From a checkpoint of a small mixture-of-experts model trained on Wikipedia.
Size: vocabulary 16384, 64.5M parameters.
Experts: 32 experts in each of 9 layers, 2 picks a token.
Training: a variant of SOAP for the experts, 643M tokens, 4902 steps.
Below are experts of layer 4 (counted from 0) of a mixture-of-experts language model. Rows are named down (a neuron's output weights, with its number) and show model dimensions 160-239. Each number is 500 + 50 x the weight over its row's rms, rounded and kept within 0 to 999. Numbers have three digits each.
Before each expert's rows: a language model's description of what the expert responds to. This comes from a sample of Wikipedia text that the model never trained on.

# expert 16
Nouns after the, a or 's, naming things like album, series, company, season, and word endings such as -ation, -ment.
down0:444510414441541487484455458517497522513556498466462454550523436473523509487507506506590535462378523533583553552494437567552511572499517526494593517459566501409486557456518486548479535487466418511526544535534512469427538527509536477535531484
down1:447526551507438463547436440494563530593530555556516530439536406490459488540571456563562497491458521420573492380556447420496466487504461520494494505495439472519412533490524413492493561585500498412520565626496357497474512448536499512520418586
down2:499556512513401451477543557442429560503526523530562497431555454467440471419519508509561463514497445484500562588402509512477584457611420484474546462478456520493532524440453546531573526530406550439486523533443526472483538572554413516456499562

# expert 14
Final pieces of place names and similar proper nouns, such as York in New York, States, -ville, -shire, St. Louis.
down0:495582515466540537498497516556507544547474543511580473481541482525602533530427415469471555448516489426481467375449450498537578364534534514495481374466510467549480495511378449507437488488463646440499472479572561522491447559418546455527484588
down1:605536517553461530481487477524502585474444420448520566451425438514455504505456428557557582483492426507477440351505501528572522474484408520486342412441558489498513599443459585516430514555432466485500517535487506502540515488537462562534417535
down2:571469513575551505460395425407476488468543595453551485468487408509541564419518474516505386515434416546466581508521595563535445556535433504460611371497448515472438501487581556480550480498563515447408498527422506409460504462453450428459463537

# expert 3
Verbs right after a subject or relative pronoun, mostly was, is, were, are, has, be, and subject pronoun he after introductory phrases.
down0:529451514488535573494564452536483566493502500490437516533528499495531515485464552517522444478379586499480632458567442531440524430570370481374519520511449430503474537534509430435481539387437508504515502533575471438429466479420601487447462460
down1:455498520548547475524494495564514477593543568524577484413507535499539516502587485547579451491540503491466589631556442446479483416482453513559423545488473474570530426618548605540501543524473427526482538457537512551581517486492474473491597490
down2:560588511436572602513445470472493574536494487534545452502466464539501504435454473480453570542447410476459618447549496453551551497516473570507557461515491499471569423539476502531480476579500456494533564533502502544452461435539409602527537543

# expert 29
Syllable pieces inside Indian, Slavic and other non-English personal names, like Kh, Ram, Bal in Rajinikanth, Dakshinamoorthy, Morozov.
down0:436484423480500456524544497526434550459486484478576545600562534440545543531526417522473530428467496460518564476535426470426452496454471474508557464449456596444482498525553565477493491489508518437510624481490468422477411493654475460538541557
down1:408411583432519478509459525546463542475563456417445567409534428464635494419491495486488441474600459486465535500453489540561380465484535512457489564557521444563461572556444581419433544531394427467518509415422543492512475529478520438484487544
down2:517606427475424567578526538464481547503451396487564446436451499504500419468507472533562439469564467543467450515546451520592433472482504598522406414523521543522483477465462528523586512522504515467515492585545468531478552565472503488485588519

# expert 31
The definite article the, plus possessives like his, its, their, and 's, usually after of, in or a sentence start.
down0:433590503459461441566480469415454603498513548445499506484476473525501472527509493500468553409449424446470484568538492550533478484508546453512460463523520574498506416483530584518472476424545474453460464475469483594446427539458501502466499513
down1:507547420504414534580578476547540606477511514470452499576493537536548512519509459545534510510469540424387479528436448486555557504391522482489475464518522407521493498490535546442547520537424475549503605507500504462491496520457569461416406501
down2:574455481459535498547471423433428630528466482540501395470505541454510510489527547523459505596479551588618575458495484569517455531529458486559510561491462579522406444555515543470490466539472550485577532560552536517394547454452566581587473504

# expert 26
Hyphens and slashes joining compounds, names or year ranges, plus words like Street, School, River, un-, sub-.
down0:441472604519603487456432472561450488514497494543514509460436465415496481481486526519472553572500517439501524514486484488440559533470546525560429576543590464456491493543415525486413447511405447574473490482436517471435460419453543540484542584
down1:470526482542582548434481496502514432577497487524445486513522481482501463476554569407480429551523497476551506692381415581489474477450520492433492463552540504482488568488389483435513500541561497507488460533471497491527475480412468477567516557
down2:511541524563459496538588482489567521433523486504535575465438502546531486484593595524482463486481471431479538371512508555508502568474503525454509468545433414470532502519550491551527580390548505417529463447404484535399450478407541507455521525

# expert 10
Function words linking clauses, chiefly to, and, or, and modals like would, can, until, plus list dashes in taxonomy boxes.
down0:488541497539479451500452483432480526439433534628496532412573516589382437519490437531465472515440437489473447520491393422527501597440555523571494581547522565432552494495502472446506478460563544489438512450576441617487464556502476546513431500
down1:487487413497442477617514471521457572584514530532537527509511536493622489477438589438494439422509552457477367460553512465582533516507522499513389547536574606436512591558560525442409592473504524569475436466492465486546466432435532600517477493
down2:432476433574425476625476576569385585527604449536438515457530460545470532464435466419434486605544509507558470534474441530479467488436506497511476501599423466510465487501465524442625504566497500509499552538505538482553499515495441547495642510

# expert 2
Short word pieces and particles starting or inside foreign proper names and places, such as de, La, Ioannina's o, Rue.
down0:549479517437581468477515496482474438443481567564581514495505493517487435499398524481399475484461474427505498495508507471566510477509426521473458448567554481501542545488455452479528562575504485457468568402439441537511512564606520579520312571
down1:491508461489534477424606482588467491520481450497429481547574469507543451440487506439450513415479424478461480544429476469569484504553415441339489523502366509533556538423485496539466547518570475442477464520456517457539520472494498476517535457
down2:504543549490420500529512504593439518530452463468436468451479507532467517466545453502526530549594550523478405545447475490565465564459501572463579447464463545457434634556469542617535464577467464518525521564434467569531557477496535526526461544

# expert 21
Pipes opening table rows after line breaks, colons after infobox field names like Origin or Phylum, plus dates and numbers in tables.
down0:485525409467516477532436545475468492494463479546504544516511507504496572565553514503420600486542537580432418450485436517432531406554589492491473505472536437460498476477553483541543372519492537546522551500441454545538474470455450510569456532
down1:491564450492522459467574582478477489524397495528371468652532584377455488454552456496504509524509591510453439562421455467534449507447442499546485518412493558501495450531438494530524425530522530519494468440472591476485407442569469521506555501
down2:517496573512499520552401561486515427517423535482467520474577405526460611482491535458462534482500542454499535432488427413504540629509566506560463496516587519531540508498457509442438419555483577446477529532502462469595483483516525536534534435

# expert 1
Section-heading == marks after line breaks, opening quotation marks, and capital first pieces of names, such as St, Ch, Sc.
down0:510504460496475520505518580508540519570524442542586503412450572490495361369438504565474486403496478465442405473494498581480486496432537460422454527444479514572555525561559441428531481461579532508532450522530527409486538487429479524439491587
down1:522598553578399363486437488555576517524461574512559523483548545515597563539422635530490557464512450472633561504566424515548464516524463466521529502504435608469486542497498487485569497542472497562464483501452516453560499529521483516451501530
down2:482475501535469521491587456523515498553562483518414482474460569465498518473516515540468501551509461439567482544511488616436386508567523533503494558537491484609430482617493407520460566496479465515495514456525573540500492522485419493488524433

# expert 0
Clause-joining commas and coordinating words in running prose, such as commas after places or dates, and, but, or, &.
down0:511488482541399533528594434520517523542509482584434499524456482463501484439504521557459487573448444561471443433506487503525491502523443452557543492469463535426438509511541487376485527494559545568465433493391524562500498518523521487484452546
down1:464475496542571470484487470476479473438566460623572434417446487492474553485481465481507449565516590548548495432531454553524485453596642528528461513385528539488546486485507532477521411388565523497577443488483429374436533482443569485587513447
down2:508463493485518473491408465517520455515473487585486529485492508534604511484560454595477437482470456459465466298490464517485527508410421488432565467550481429480492489513568390607443516513548537489477477510549495457447470506476543517536445414

# expert 23
Verbs and prepositions in athlete and career biographies, such as with a club, transferring to, elected, captained, joined.
down0:544505552531443428400522595538447531475456526477587544462529535509428512523502544515430505502484544429518561468418515440456464506429464524477511476529453637554530574481457475539444533495353525515560483559552579485474552557459417512416393465
down1:470524536479501472454526446477552426494493502496457522479499502571442445466516590491457483502483466512436544432523552420512534517525506629563452480543412519487469573474536521488380475507568570502460509533507437494499494550416465571492491573
down2:515481521480533469500540572410529446480498616441465457463452463532505478565532475578498496480478517515515547539487515476491505530517512480457484514522532415576424479488593517459521507533577542481531576477458434541489454529499481559477538541

# expert 9
Main action verbs after a subject or to, such as make, show, confronts, features, plus periods in numbered track lists.
down0:381574411575548505446486459512535579435448518423417498457498510429463480524568453471516436519441449469460498371521618479519491569479513427460467557378561525442489465436568470450469530508547506463481487490479501428564480529522444490624525480
down1:530574540545443482525535437531560496455597490479528536571577485440369534456533518510449504495510410524512413488455404428554488438384523460544444480522452428443517452506521533547544517505478550431469474508516461541555522419532581558511489589
down2:445434531541521403509504474453480493574423500465549499446513519421558611466525541417526563476538493462519482545573444550508488436456536463559415425345553508520473500474478465464550479469500491512532497492536521437450447476482447575531487467

# expert 24
Geographic and national words beginning proper names, such as United, North, New, British, French, Spanish, European, often after the or in.
down0:514550462468519431488527492537402486402559495466449474608594479546490555484564498541473586404562422484418474454491416502487467450447510486537548599509591518534576453506448536449498527472428460416472522450482525500529509485518403548390519499
down1:465541572469474562508568522515614532525585500495493429490436470427370469553449462570479476497558620488540501513429501466516437458492416530476557417488482471531540371473472511482494543581518559544547516494520603488451529402463591555493460498
down2:416530547512536563448495492454479539635492498506484428519438467552476508569463502492509543537454507491441467504511535446487528526508396531454569487471490587400441461539488453485458336585492539445480525466579466457484619436523534481545500510

# expert 11
Prepositions following a noun or phrase, chiefly of and in, also for, on, during, under, e.g. morning of, trials in.
down0:609492566495477448536437470547514538437439518494511525450536439493459463523538461519551392504536445527458494391473487484559514481476459533454563492571647583543522572539547509500465450533460429386494483558462484509480472533508472481503504545
down1:450576489643488471457595521476436511564449538492554506491562520434483543543537416471489519507504497448521524435618581501534554455464506531489456527493429510464415483509562583592490483432459505545589556476473565453494561541481399558480509487
down2:488448546462471591471517419478510408492443505392397466464483488515415512497451476527537468550481455429546491450559449508477509546440577475519506605513395460484468571538498541474522545561443450477558503395462469499504564454524463446445459382

# expert 6
Pipe separators inside table header and data rows, plus semicolons in lists, line breaks ending captions, and markdown table divider rows.
down0:500528594569487568541494494483439485445491560514503507390501488558547448561458478510480497514399453465532491517557565503537517555482538587522486464534485461535596447484517457459586458450451490511546486476537585497483519478511480517526558451
down1:577576460529555528585431513521464557517484463417471521534520536480500441516510560484417463516569511571453531477457500523512471501398538507464488466576494520430541474454533521537498518396475449559536430522531476468556547511558475503502535541
down2:547494559517532401572515461462411471510584428554484511515521386487432472532468537398516464524492544480561525402556462383467482476620379504475447534489440496556565599514561512467520509503468499467599458518537584532563436467477472577500502463

# expert 27
Dashes starting infobox or list lines before field names, year-range en dashes, and sentence openers like In, According, New.
down0:496511406532512430426527585513514502529490424510467449411496524537525517547554583483512459534504531450488505336481495516478511583611471533591435532396493474511485598471464519528542556516500503405507450487535505505566560527464586388496571518
down1:525423506515445485479472477435555562491598637403520504464564528611487477429525515467471484448588487531379485433489566536506409463459436498492486429508528478487496470493487464484417539535460540491464390438449524529456498506420531505432385507
down2:482590499473491504555534472470502463491478516455436545462508468503529494556531529479606497563502486524512461497599458437564472523539499502477502536575617476385455425671451519500440561580520410402446466471539480509516518535549415491422472486